Experts of a small language model.
Size: width 640, vocabulary 8656.
Experts: 6 experts in each of 13 layers, a sigmoid router.
Training: a variant of SOAP for the experts, 921M tokens, 14058 steps.
Below are experts of layer 9 (counted from 0) of a mixture-of-experts language model. Rows are named down (a neuron's output weights, with its number) and show model dimensions 320-383. Each number is 128 + 24 x the weight over its row's rms, rounded and kept within 0 to 255. Numbers have three digits each.
Before each expert's rows: "comes before" lists some tokens at least twice as common just after its tokens as in all text. This comes from a sample of Wikipedia text that the model never trained on. Tokens count by the router's weight.

# expert 2
comes before: "20", "19", "|", ",", " of", "1"
down0:151140115149132099140112100190084163118152137134138130130155154113110123095112114101140125137115136116087146074157117133119139198147133107137144158152137121125089130146163103135132121115131146
down1:125118107126143174144147159127108126151098115116138142119132153092151130079124167111141149146094090125130096117155114127088117083150095123155124183089142168099136124119108124112132139132116134
down2:100083108113112108110129126140103137167185171125105141110133127083130091120124145109116118156135101067144148104150117143159149141112152115165115141121152146101172159137105128140170111128108135
down3:086135114142111118169122103105150137131143146161119158139141131133115096088141101093151127178105114153123118091129151091093154155110149187135170187124111099115122150098122115113161141141114106
down4:123152143129137122155086142200160115129121147169070107141148170136153150127072111124135121132123095100102118127124132154137154145102101170183130130179139107118096098101138114132143115151123137
down5:104106121148141124125180126108165131129139136109128137122125103131151158092133127098075170112142149105108111100148151104116148094115163120140129161121159105083121110110136144104156123121106134
down6:146168135168103087104158116148112158160160146120147097089154129142133143128136111135105128130127088124114112150110077077104117126108110147137108118124122124100133112102127160136132104100123093
down7:179115133110131099162159141100131115107117098133123095121118114120116134141132134152116116145104099089146116110143112111110142154155140134103193152155126094126134150082083121124138096151164123
down8:131098094130154085099127151105121118130080185130115103112093094120179154116132131098124095116134178142136166174131122110112131128114137121149104140113089146066133121130160142119125101162140113
down9:112131156166104111095131108131117133123129133194115163121099144148095138158091132149143063121101145093116116109174158119097090153125134087102152167117155116190153098134123142136099117156142110
down10:156142111157115119131122117142135131142155077128117149123166140166092118102131110116154167139114103111080114136075143151142180130176116168133143144104106147139131149134125155143106102092134165
down11:104122123141131119136100114118169150106125092118104150097102117105113118146162082156097106140161118105177129153116101121122098144129095107140132147134093148120184155131113124116133147119110114
down12:084131122127124119140100114124124120134139116146132167111092120144100130112107116115145121134131150096156090106125169154084106127136142133153130100133099126169132109172155124127156099108124132
down13:117134128119089094128147161153163150155106114140130129135102085134154143106149127147095081102148099117113099121120138127092124101154074155128131165164113145175143149128151166081093138131114163
down14:131111083097107154088096088118147097136160161120160153111127108155116120133119137155157130115153165163148178167172131102150099109147140127107127105135121164115120101132128150130125150143158128
down15:086138092159161150095092156141118130134071140106126130119117133095131170163131087115123154117165151130103106127105109109145157122149085111107152146160112175137169168066131140134146166188147113
down16:132131152147102103121116169105115101087152138160151108144154130157143119126096144131121141085134106131127112123115123110098122080123110131111132152100115112114141174176123069134132099136139114
down17:138145128183114136157177112096097103088087137093160101116137181145133110160139120112102130146132134163121148138139127153125102123133107119164119126119138154138167121134130166130136149164154091
down18:138129143083155113140120144109156108165081139127121098165132171155113122189108109118146154101141159124133153114133156089112138114112130097086119137130187097114134134146145142123102159123131095
down19:113110138128175134154102146138131130135119152140115097173136094104105100151145112129122153127120081125137138159120085128101097103142135113144107126115112129120125164146118168108140135141088094
down20:123175129122142138118090161126119088053146148130093135165156120165152143157142124152178106095171112123173122192148170118162091129146114101129131094124102113145113128108128168162120171088093106
down21:139160108151105105124145124113121135133110106112140075145126124182116161106140166104120166113099107178108116121098135149181106142155132155112128138099142140119052124146131127123114085140129115
down22:146091135110091133116139109122134156118141189143152142127160170157188130141129052149152115155163153145125124114134135118103156160134139086119105125133146179132138138133140179165125103167122125
down23:135153091114121111082142123121149155106147078141070072121097135114142144114155142128112150170099169169148095112084164122139128109098144095159131133145115103103140099152110137133126127168136110
down24:126127121119163134150134152141163130132114102147131140142124132173145177157173089131136134140138154117120122102125116114143109110129135161090103127125137121173128131140144114100143102131129113
down25:103116101160127113160130126134119105161138100131107080124140096127148130139181133112109158109151123124138137107130130140143155106114193101101106149117093122118084133157097147163111096123102138
down26:129165126170096122124127116119118103165145102119122106131145136113137086111092124137137145133114090151138114155121106115115100127137170093167157141120113140166116127107134148099076160146120117
down27:144129133079106120151097165101137102161156136141144127101095072149109136078084103169160162092126170108166152158139106154119141155130116147092131134112127122150113128125115106151096099097158143
down28:124158164126150062088111130099152145164145141129195126115107199119126160129121122096124114150095123105141134123123126147120133107100156119161112087105163103110153118133102167081174102126147128
down29:143116120160139114115138076109146132148143104116128146113118114166136142102178156135162140092142135137132136143152131151133158136125192149161143108116129089118129134141104110103132075151147191
down30:118130146123074163130141154151116152105106156154146076101094162164104105147099119133111128100111131116131113165129125146113126139140111180145124156075094105130130119122125145123126110109150189
down31:149102074076108091144130128124140143113108098091114126118126128106096074130170127129119135114130096089110105128124118106149121130129114124098164184131166135167141108148128130082159146101128118
down32:115118122144105156147122132170148168138143150121131145147132145123141124107147146144093100120147144100128114086112111105103143161097153152082076092119131113095164133101143127149162128140127125
down33:110135154114149120137113124134146139099089158138067133124138087130119154137120159146155123134113148101151135128104140103110139203156129148140116125128151094112160091175130145113108141159130151
down34:097150110125171150117138198153117159153142097083139153108131172124180142110134120103125110095156133107121135111129112125148145143119114145080125150133143141154145105120153113103143126104160125
down35:113168135137143149185071160128115100163143163094187130118169145140119088116183139110135144143140140174117073111117128103116138139151109158121089118084120129109139108119103143106128134105133148
down36:146118086141129099133116163132118185138151122161113125110169093134125111171121151120105087121157104110150160124148126121148073132147128181121142159111124130150129120109151096138123127116119118
down37:080171090153153183119110125137145121117109118173096125107121095117117121154134100154120141159131128111096138123133139111112117105147100168090094151128140092180085155137109155123087171108155153
down38:127151147083119122098130121096100156159113120111117142132135154090127173133114112149134101108136073141177116096079147162122157126178109083079094124123177116093146075096127096123121107095156100
down39:138131128152165131131137146102147113069116142136121108121124138163126151114109119107139134105101080121100108120153099085098136181119158168138087180163140147137143132161076125163117128134099136
down40:085106142110134115122145095122136135093110094141125123119109117097114121096138089148162147125095112140182113160159135166124178150150111162168140148117165125128125153125132126135120115147095132
down41:102133130118134134112082150127109140135159135089163134116120138122110093108098106107155109124113133123094154138098155136081115143163119107117106150161129119134148106093136127161155138075151095
down42:129147149132153135123125111129118137141130094171072178154101131098133130126111131114123096125094124136081139128162122153136125127154092062138164132101118124098137103103145102112148134160087142
down43:191117161085147117140118133149153117127151148166145092138120097076119135163155138122145135139126126106133134140114135113084117116146123152097146128128118090125151109101157151150104139107122141
down44:129161116140122144144108145137155114150148109132131143120156116104133157081116128125147127112128152144135159124105154145128131085092110132089091113097158131165126138163158149127120102101160152
down45:106179151151127119106140189135140127082086173097163144070095128119112135131097114149150138125119153151129144131143147155136070126138102096112083107150144171083073114116084151175087141115100092
down46:091090164139123096106065091149123125108131114159149146163116122075117143137110129163139151126095116112174139125149124143132148104109124200125093160115108125138143125112123136132103109068144148
down47:154100123109165147153169127091102100144151133148116144105125113101146126158111172169122132126125138155132198107102087122140153133142101130133150146095179127148070152169130124136131143145102134
down48:087131134134164102068104125110119158165085125102122122124120098091116125101149136116080136141114164130113135134092142080135134112070118105145161117117073138117138135106137130099128113107099129
down49:168130105163130128169114093134124097141117150130090120147158156144147107111099109100134107131113152158157129150132156111176123114115165079122127166114128128123153140126151135133099130124138118
down50:108080132111130130113110113133118089121147138101118201082111151147112208122149114146169093151175115086153133107097130132105107137134105097112165090126106113111106133137116130132133125104103098
down51:146152129108128136128135116081133142156077147156117143136096116121123131117113100146132150113126127132119126132155133099117139132147164121152089114136141131099170148104135134120145127103139129
down52:127104095125145144159123112097145139148151117126102123154110112132077134156135091116114125162124133114188071105146166143166117180120152139099186145125149156088086112142136106114148138139121082
down53:122128129139128112130151135171145155086130095156139105130137147131144094112164148133117158137137152163128142138153127102125188134135117111161145114113127118132140089100116118112114096097101118
down54:120146120125126122163127132138142135157175144128130121143145147087103141136131157135086141083155123119124132181132138159113135125131119174129163151100134131178174110141096102127120118144149098
down55:138128109062098096157141096135152111104109100120106145103137163124116156111134121171125166118168181139111108131146126136070174122094101126123155130128130117160104146143125130112151097087102093
down56:103152139087122116108120144155141148115182106092123133093117122077139131146114125163108110121148170127143106100117129152087156120134097121128146127144150104106162091144091116144172135149107148
down57:091131122147138109138157113114100144142150189112145143116097109127168142128114106121092102141117120140157187116140114096137108123120171117162120127156084076182158130137125137087143158120128137
down58:118091139114130196105129114137092140117152113148110138087138140109092113104145094132105130181109088150200140130130149147137196171146132154133107143146128134105133106112128103140145129134179148
down59:154106141169134183108139156165120152117111120099103147083119142095135121129127177142153152116165156145116118130135149127150162091103120083125121122169165156102137122151125141160135131112142107
down60:106113097123091103121123119115123174136103175096105122144143071157125095141131141172175133113139158145121084125136128133107100094120084141128120140118109114123143096138133126137111123122115173
down61:084111144141143154147102132073168150081118170142155126122155152156126094121148126137131140148142123106129167153156120164130152119155132129111110107133135150144155120100127135166112156152143126
down62:076089144124127119153149151148111124120118144138144093095161142133103162161128151120142156133121141180101124125114151137166125119138111048145142188121134158110117126116130109111117119123103086
down63:099106175105095133113099096075081150139151119116144166083115139125128151143105118126092137136122102103139072137141130162122161136096114143132120126103166117111134151120122129124114119158132122
down64:142134157182118119170166108118103099126122156136144106132112114134080149144143130094172122161116096145117133108114168143153149120131145085148175110143144139111112137115123117164141107129099124
down65:152162164161131137107131135157135123129136094104114141036108156121139093112148109098092133118087141127153121125087159135143129168120135100138141110111160130101145118138163152132138113136130060
down66:117076156134151131164092105129122162123128137117086074167122115110106168100143097148165149093119108138108169129126119139112119138104122085137104180154136106129149162106080130150113146162106136

# expert 1
comes before: " ", "-", " was", "==", " The", " he"
down0:118118070123126060170139109137094119135193117148142153127118172086117125133076168101096121140135112122131153107124114127122146140169133098055118101110123125154116125107095115138149122121183078
down1:145138089164101134100135118131121117104174144049119126113143158109126109144161111115154132119117111129095124135116120106115082167118125160143128101103151148111122199127156162133148155140116100
down2:128142170122093076111129141125152167119152131117135112133145105077137136140142130178099128136118154101154115135150107129132133114131121161130108111109128091130108135141106081135090123112146123
down3:125106117153127106125108091100114114075151126127072134153162156171136112115130127112134154156141102089120140118178142139114105142167107176152152136131114122099118135137126112127123154152154144
down4:158157093120142145160154142149109080085135090146151120147072127131087153104121109103136110106102140132130146130114133116124108105147162123129124121141169089118111118121134103125095138119089099
down5:115113096119096100085156131122140152128098180131136143121157144124166147149131168108128172115136171101119157148105120150142113105122141090125136163114102124070083116106092155158109128134125153
down6:120088174143097149135114123136097061142189142144144105121100122124125169163135171084107136113146113190118164144134142112158116125137139108125133162106130174145157128091101202188123174109117124
down7:138142136114130128115122156121135077195092161150093153108123108150117066150086102144166140137133171111128177087148096121123071136141104125132138132114133156095145177101144114114128141144133123
down8:169133141127106136097134138108130134119147104168144138101168143126121151076114123146107111136134138092141127125167134166113150122093136150105092137110148099133149162142138126087152151122089158
down9:121149145085117120078153148162122145160093189129152093148134118114151159128140137148151157129108130080121134168098172151160110126154128086175123169151135086148141138065098140112125122162102098
down10:127123134123090124125115060132128086139124128152124161092157123133128159146091124112095111110121133123092177131174097130128174150126100091129142160129064112141128131114155123110119117126083092
down11:171138149137162135123113107127128109146135175102134165130098138093154162115098129131120138161166120110091129100105146072125167117113146124142145168128148059156151136114111109122150132128144125
down12:156173140137150174138124103115165092078120122101171142086146136108133149119101142157141164105138153169155122113125152122103105132157137145095102160098132118116148160127138123113097091119125136
down13:101122150130124115108106153156112135150101107093153127136119102147122133165137084117174121174095063109128117146130120157137167100100107125149140134112143145097109085180123118129143120158151137
down14:121132091142137144114145102134147141117132123115100128195135128115112147147111097118177127115113094131158111117113118106126101115133133110103169108101160119129122177142126143090151062130074120
down15:163152182118177121144136130148143101134136127141148117151104127121096157083128118156128164156149137104146153126110091147102144162110130159119108155096130130161096136102131131121115143104158130
down16:094132094102120129155095131158122172111100126128138104121091093127163117143123128144115141097102107143133139117126115112119122184171138100114122121156121128129127113142144159113127105103170168
down17:146110135125156129170105159136092134109110136105094094109145122086157092102132135134095118112161132113133194127161137141110120105150138114126148158130124142148134099149145116139115120144159148
down18:129109115116100131124132125135136126110104133087097116146134152146117114159105149149087133127114085114121144111089129150160113129106091088184117116132108149139118111138157131167146161141148097
down19:139149162099092109060115159121115117080090134126120138124157180188107126130096094109159122152143163117101087139103124153115116152164153100123121149105151114181156112152081159143113112147149087
down20:154140111100138126109107096122051133171125109138129116119145167101124107152151131117140180153130095119124121181119147133122156122105129150131111177121134111128136145109140133153124144094131136
down21:137165132174119116106134099122108135097159140114096121129118055140125142116116142124107145111125163143148143103125169137177119088092149152145062132150129140131144138103135143149122137101147162
down22:143164115110103093149127114097114124129143099168132095173090108082108147095125142135156149163126120127144128106103100133151110093145116144109171101161121133159089105125099136155153108116129124
down23:135140100144123138120120095126127141122164099118076133173133103127154115141175121109131170122080129151138136141115146139086102138103141128077125098157102153078139158130122138127107124159165093
down24:118126127138119150175126147098129135144171137156133131169164144115117143160171095140112120106151139089144116167141134173132120121149153144184101155149194123102121161116135099128128103090127173
down25:116150128130096161130138128130159113129129144141118135147071128146125082100081118124121121156140160133131118144145174153140101117114138124142138089133162128123117119095140115141085113136112143
down26:124073144132125126146137120149154115115180128123122132167133105116108134116153132145139129132127148110098130149096140129175136103120131195122081101165114140140120097094121144169101121098112115
down27:134113109107115133100120130150107098159097151132156147137124150149103090104108106191140163104121117143112141120154169112081115086138096151086151094171144105122121146091145125121115136142084168
down28:088101125118100113107121140166106161143108153129153114156115137168151095161149122135144115117154109109127090127115129112147137060153091143108115112121110131147127109151134111147126141180143145
down29:128115088117124112148130142124137142078113142120101118139147162077141095114108112104138122143078140111140141131116115162126096103130142151164133119134175100131120128142066143133128159133162100
down30:118167148119117109105135096104138156136097160110117150117107107126162124127133144105116142087093154121112123097115142113158125113140121155111144157096154152151125167101105117074125074100171132
down31:157154142119115140162116089141166112167150137100108133127129134131146122136126152170150108096125101103156173110115167077141087146101137115132142116161130084123128133113121099167143132077147130
down32:154122121094119137165105115139133119152117120139121116135110118140125135111114132141162103103129110117125120093145134152099140145154170169088103108110146089117173156119148103134143111149133130
down33:152120125125109128095104093126133132139151135115120123162108111114115098125127107101147078165121109127150116121095121152169129107156158064118135123103077119173118136146105117147158113086107116
down34:103114106145083144160178110127149129112096154153137117139133132130098137150124092138093120115133138112194146110160134159152177101145122164151129202107177112142158113092102144101168124101120154
down35:130132104160211142119094104149117150171100123164126127153132109151112112106115163126077161169135147112090133166114121189124127114118130073151136119105170128164135137147075104128182109171134087
down36:124122147126142141170106148110170142143120158136152155136114133105117137138157108165131099177107110129086137122146128087121134125136101161133140186140105082128104163178133143136159129127096145
down37:068136078119147125179149175168131113180142111147120138101105073101110125126158141105159109175148125079145130137137142111110118098155124152114158091149100105174136105128161115138141141097105132
down38:096115132150113087131133108128131085152149125110131121133109146129100117112098186132117135087171157134165147109157089098169146150135152048120094118064137099118125098129148149129161149132106084
down39:127117147160106162147114159098129103139154119149141137161139125166134096103154136117100153154135100114142104137125148093102114108132122140132163138108112138137142182149084127109109116146097132
down40:129115155099094123117105099117150131134107137097110090107115088114127122105085110082096130099153126097089144133104095130136145168141143066158138170083111113109157132080116186135097131118122119
down41:106099149152124158140145130097142108147148123142099150114152095109130127176156084103120125117171141130109112144159149114140107173076156125147098115121157162102128127184155116157092140128110109
down42:090127126123147123128108106130156093153108091135133105094151178105165150120091134098135149121115083174114089089126122136139124123136145161171122160113133097135140113121128135139086132146170107
down43:134071069092124124159117143110104142158127143123167101146141118131165121084111101142118129129135117127142172152129122104131107130139135081168118112121097152129133079118110119176118133165134111
down44:127105114103137083102110116124128121139133164127145142162127136118148129141092121110113138110125161127136141140131145097121157154174149075150144129150158112128135166111140140101146135117110132
down45:111180133120130094180168115147137137116116123169139167094113160126130122152085115072096137153161161089149130081101120136156147175121081084150135086130142124109172125136146161104137143120121125
down46:144166201129138132128134130150145092143134165102126125119163155089145139111107119156130123152145103097133161150151150172153117158157142110109157116093108148144122140134126085143128106121122129
down47:133125118093093114088112132105127091114144168119131133148123176111107142131145162127158152137170169131095141123078102110153112142137125139124156110169145148164138093092135123123135126131096127
down48:136124136107103146127106120094141083078081120139122127170119106113187149143100108073123082152143103113115121105129163140131129104110090143112151142163127090094147161154160124147133125121117166
down49:169147153132153068101139160111139151143087120154127149144124118135113122111134149129131113112180112138116105122137127147155108137158175053142138092132127169128135142135143137141100156129100109
down50:140121162086152121105117123124168120160178149101101134149150139149111091098129102157139124125142137155139100128131134103123153167137142135150127148132115132148116123118096126161131142113144153
down51:152141100115117132119104128133179142130101134095106094114132130131119166119178119085118120120128119144157119128101139106116151117119109172111111102158113142108131126142129140115078134106144118
down52:166161125113154132139111115113126164122155123082104149088157152168126127104108117135104129093168165106122131108154119116133121113152129170131145093155155177144106103128105109173159112118097160
down53:111105136150101107146164115145064107152132144108119151170113087160111112125152089151137115142126125076117124149160097129144131177123117129127129163069117142121153100096124137123130133133124138
down54:086131105146180143093097130126131104123080123143122153133171111127158093123094137154125152122072138140076190170120140113146076155122101104124127151096133103139075107151094146147151125148135103
down55:121097090150149114123157159071101131136129145105067140141129111090128140149108129121182113133156140115147071154141147156124148104112169102131157101112108096116118150128080143126160174142174148
down56:148099126155101115141116155122134129079134108104132116157150125140151130100172148114149137106163153096134078135110110126143173125178103104108152112112128170111139112166145075177140132147137079
down57:134123111104146125130111119105110145112087141156136093159111133106143130118135141160107126134109091145120164096154162177123152117110143081140147178131100142141129071157130132157154185124098129
down58:121134142112164160165116122120134129180116111099139118172136090147138148093111132152147153142137126117105145127166088151136158134138116141156127153156143130142118154185147149133120159134126115
down59:164131150109139143151136134123121070164143121147160123127106133126162124128134111140141099137133147107096114181127102151160125125123071172094113165133111131123111121144070098069136153135108144
down60:049124133115115144138144138088141092144141171090134131135136158101120142157108124122155123156112132161103116103125127130162139062146124129118131159133122166133130110121137105169154107143141118
down61:101159171120142157096101204128123108112134089109125129096127129119120138119112065186147093155137107123133125176122117092147156121112165113123099117120113117182151157132124103151094128146167135
down62:114145159139169167147111137124089105115141128103136080140150126080104102138096115126133115082127158104140148176134152180123118157124106051135119120103160131122160139139134188141136125103117112
down63:142121129128144141126127123072137177138135121151114110139147118160110122160158147115121162086122148151132126109174107158147181114117139153106112073117119086110131163168098106102140122102098134
down64:128119117135158113120118139101099118149134138081114135138100117125123157110092142112150157150119134124177111131110120114101094107145109154142153120113126123115059100118124184142117111170158136
down65:170112135086117176130144114100118159111134103107101148142158120084138105136112120115136168134105120163079121137129154119118105127145130111109099143114113158143086105098084120057084093169132154
down66:135142140074148150162131107100142110147130086114108137109130128120113160134112107137107131117124140095126122118147079129127136161143129144152143132129120095111148078121140166120125144115132146

# expert 0
comes before: " |", ",", ".", " (", "\n", "–"
down0:126126116125160136155132112161129131149096175118153129158149156103152135152097162137109114164138133120153144110130122117136142103118086131131093101112153122134095107133118132103148122114142092
down1:101116178130166139097163161127128106141165145102108130127148114118114110114104209120107098116133108129095120126166149117116141122117186115138117128129144136106154112152154134123098185146129130
down2:124176152128143166128111124117152082116125168113167089142092139129130087115131154143139135117151141133136169102140160114149118084120116159102157076156094122100139136177132073128144152150106099
down3:133114159163149132097124134161120152134110173158081118147136091118143174073136140104100136131112122105157151105104115160093071169125127140125151099110122090115138086110109153160149101126076135
down4:086124097136163158121114135134112162142138086137141103156107126161116149116134143131130142148109072067105136143214133147096132138155129150113086160123144101127145113126088127174148124114107097
down5:123122073125091120076129135120177119123149154144151116135107117155134127135124157169119163121156152140136154143117115126135108113102099181176112128135164122105099167122144098158144163130124124
down6:148149102153118170146109093099115119094058152102159171076127140113148125088117116096164165137099089120140144133148118163142106116131173118106135079128111139113119105121106160158148140139144104
down7:117081134124106134114107117098145155082116182147118124100119115074119124143116091099123128141125160156126102090130134165109117099153095068097135164166096109092116107149068151135083126120121124
down8:140148174154150195166117121090136095097113110125130103119145182128118169155138112087159169123161133087096159112118071110136109117113125128139093099148132117122138113092156116174108128091110089
down9:128151144124127164153155149129076163092124103132124103115157150091118173139151162135159178122147097156162145148071129079139142142156132166144147131120122118140115132145106124162125120124105134
down10:100104108107137124120163095126144114117165146129101132128141110149099184123083115168116124132135154172150063096117132121143118103111154116136111142063116135098133132138155140137144148165142190
down11:150128121151132135119100110112141139136098134148127089134113095139158168122122100133111112109130106138111125121132142108105157136124130161136108093152162132091142117083125108114113108155126123
down12:117142125167105118098153159091119165153112106141132142122125115188093096172114122150125147119134108166086131117088159104097178132128116127136128141167126140134146116094168109130083073138164127
down13:094124139133124176122142112134132105145189157132164135100159087106137133152146099076112134104101185123126138113106119140106132128095131106107116106108158123106128127100149125108118127153083124
down14:097100085152144111124143113120145101159128106158087128154126157141133149182128149119128150139086111138149107120167165137086104125134110099158096134146144136117124102112135127136166101155126138
down15:147131131169105156129186128155147125181162140098137172110096165115094179141135114142149144136139122097129127173137129123118148133134144140147142105147152115138148139174127149160167084172088103
down16:140151169113169108163119134156143079150165130138133151167178186138115124145140101122132100102130122172119116100137098108140136169095113047151135167128154114158132141069137126116109143147171136
down17:149116137153131147135092082129091116150138079171116166136130119177152163102142151158130119149172160114101145143161105082190124115138168201137141111148122128107112120110111148163128132119123127
down18:146107137141102108117119138090146160117153142140129122135127137112113159134139131127089124124122076115132115143143113108122154134130123175149136170149119124122152124133093136144097131160160129
down19:117103143105141137090139096127170148131109132164112160102129146134143146130080145126110134106124114111156159094110157112096114166106127126125131115126107109155151143113146120086105141099145110
down20:100058130121136116116130144121138128146129140143143139152139158111138099146091134129122134112114134135123159111129126101171132122154107072129129170168109119131082190166139106123143146123130151
down21:145138136092175127133098119117113179100111173121145166145157116167142067132141109098146119138102139168115141131093133105106166077128131108136132164118095120144139168126132132120109159123109116
down22:156150115152103103178124118122147105132166078125136152124102136132123109111120147131135104111165148148156096135147147091118125142142115100147169086158158130199138137135141141166140132150134114
down23:114132152096071126183139162161120157079163145098110139081107126148098113137127103111142133112151138082149159156145159129110168119133107114118159129137087107071104101168112138098156107103155107
down24:127106182116160133123149137111090114121096119120127142167139134123132161113140164124128112112099101143104123122116157121132103101129145114129209102148106088149135106115126156120149144090129122
down25:141124167120143115113140151108056119116148184102130132138085140137127141111153140150114157106125149103144145117090157137114135114139120086102169158122100116169124148137133134121136163108133114
down26:140120126176158061107153107106151123122125122126134111116154144116106110119142100132095157098143113148116145130116121150138106138107138120144195164104119173163131106109184077133137151108141105
down27:056134141126130141117142143140115115149149139115135137116135108096130070128095132147160122127108130124126147160152129136126095103121131144129150045119134109132126176131135114143126078103146134
down28:134126130111135134091099116165141136101149121147176170101100149121157142115122128164158152122135153119160105129125133132132095134083141144065149105117154109146123128124086121094103114106104099
down29:087140141076130148118077135087135173104094152111124119101106093102134110101135079138094105120166120138097137121150107099148126105120145149058129144114146117140127196134126099101129128111087122
down30:100136116140131148118089159117093122124127130125119139134091140137144108128142083132164162122111116144113135144115139132100114149081160146155086141151144121077128168114114105148136135108164119
down31:063138127120137108172098141080145154151123089117112138137135081132124099105153107097113157100101132067139128165134142121136110137125093127152115124119097139158123123164145135093108135108111151
down32:147150093125132094152137113132129130124129138162124106085146131082100160149129128099104141140124131127109136135088155052148123103109116112140168230151133166154120098113149128094073141156148087
down33:094117130125118157133140109148118160112157128118140149130138103162130139123148101110124116160150133122159101126153085119147166158122119124105126145127120089121126127156180150093175165116157145
down34:113158124112113089138125120110120141153146101131120149123100131121108136100135097123170152101175097137168141143114171135103125120148127077173125098126130124094142129135136106106111150075141106
down35:095147140127074118114164121131135116118098129136105153145094096150137120141163151134157124109112103141100175138150091150123108146097118091112111109120132105118126171082112132156154130121098092
down36:134135144113105141142144109142143115147124109109162130107119114156110159081153120147162136136101154106191140115104140146114111095121135113117123119133104125096089130140150145155116133143109116
down37:151099174075152123117084143117124056121113114094100123164160116146140089128091127127133165122129101126078129153111109149132111130124079160109141139112126154146140149172117145134127092132143132
down38:105144113113124080151149118093127093117103157172112144129108158141145158156125139087083155134112144099140136149123156180108147150152129102175132150136132107132102153157103110152160128123116126
down39:106061110176108141104120115112088151128104121132138139134100140136125162141145128166150152100121125090121124154134113194147122109143140153079142120127127160144181139115161134143155123107137122
down40:093119158115091157146126108065176147119159120094066128140175138150107156116159177115154162108121152075130122126137100118122130127132136123118087161085155087137163099157152126123176146127160116
down41:110100175146142123146106102118115137158092170118126142136158099101155129102159119157099134127104089107134145135102097154120118141111070151144121099129099139117123107124106120146116141117150146
down42:139127163082103116113119151103135139148149124114136118134089121136162107103124153172109146149137081106127122109145087086137077168111130093100149134098140157092120148108133120114135126129133126
down43:119166108153156131146120115145075145132127097126161125176135098150109164111139146105118131135114129167092114150098121116123123141118162108093142147102105126132188113130115143150096154158146114
down44:119184110128144123148128133082138126115136105084188119140137138098171144124129073131127155125136134079137095109108147123153159078119122163105126115145158173128100159157102147111142104118132165
down45:117118150127121133111126100085130119155139121065122134123099105132171177124118103073089100161131141121157053134180080098095103147123130114096136108115163135078172136121075155115059127102120128
down46:137142165135131148143108135135120128169094145136124119098093097117156140129118143078140119162133117164129119106096110130191122132105171128146145130113145141148090149080143142149128113107126116
down47:135123147116133110103124184129133158111074145145073140157148122102131140113098127140152099113162107116098122134128097126135092141122105137106120112173102117137112136137172158150135131139109115
down48:099111085144124157145129132180140117135139089146082092116115138179156124157105161092131133145123128124150164126091149144112140151158125074159150131124108150190148128124138119091180103135199098
down49:116128134124091131133084142100078154140131076100094134101155125152123060164098103098151113144083098139097113115094127156164128140155097124125124111121115146123132065151156104139151163137152113
down50:124141103135127132169143155080150093149152127118160112139136096174150143142089146066093159103103072129148127165144158138153154128150129123141153185152147105142163125111188160114110142135096079
down51:141154119137158123150105149131154107088157150136086096141124116147139123171145155143120140104135117119106167152104122142132114122110147134119138125132128124129078117143135119171097134118120094
down52:080139097104109107128160135136141090115091090115111117124113157127146104172124059145116154164123149172161121098127144124133134157129118094104120148127137140123113193110158081059150111097115107
down53:153102139125101099106115159087096094104149121139096094131123103092140127104131112119142103118082103125145086125102141134104129138162135171107126144119096141119154105161071135098116114118123075
down54:091113132130189156141149145103105117172195175111115111129127164126138132105108107141155105097136138090147157070152133117069130106127142111101101099161164112127131092098110137154117186143124105
down55:158108108161137102125129119134160114116156111171145132125129131146145138112127141158093112154114134152186105129088091100143138139125156058078099108101151108138107105104106112148085112116099135
down56:124172122134153106108097111104125146126102107154126084140113147107136105120123127091133132101138129127153129137118157089095153125130125089126134133144125168122112124140113120123136171119111113
down57:124147114173123120162133162134103101127083105114114166117164101148144179135102109125088186152124143155147118128137142146128136131126183188136138085122156127145114136083148129091121111115129096
down58:139137134147107118126066128103115159130127102134127116089125151123118129148123101106149130139146135071154176137095157166137121074133128115118132126152135123109110073156131128142119126133135139
down59:126112132073129088117095179137158150099165172125115159163135116130137156130102124114100118089145121131128139157129143119119129113158134102118149149109097115117130143105119115111127169100118153
down60:120117143106179157108143107120160143092147064164135161144113098144125130118116077087141136191106099125091143158122123137111146118125164080135132145077134118168097125096142153162154145152109136
down61:080144134125108114109103178144120140126173144112145124140123101138143141095104126168117113145127137125155128126147113137105119126154162087095129141136162120156132148150113102130109130105112149
down62:161116124151136096143108100128125105150135141165120154129129133124167111158151121154127146158163157117137100117130109134141133118135141049142127193111107108118115145127144125076095172132168143
down63:111080136171094149151078110136131099104132112118129131097138123179196162051112128132164138137111123125112165135139115140144079138118157177131122162157135134112103138125135176153117137122170164
down64:122172139131127168145116163123093079149174137118142128110107140135150129108130114093131121126110115116137133140152110103195139141149111106135150141130094111123118119139137164143102115141141104
down65:130130146151104126140166137142129108113141128133134152151117084095138103107144151152121123127108103149159137123133096130081101125112112110081102145162140167140122166133180117095155147109132146
down66:154105148167143136126145178124125129104107145074110114151138117137139139148109133112121112120121138131132130161072115136109129086111138157100100103137142111156186133094133064144118100141095133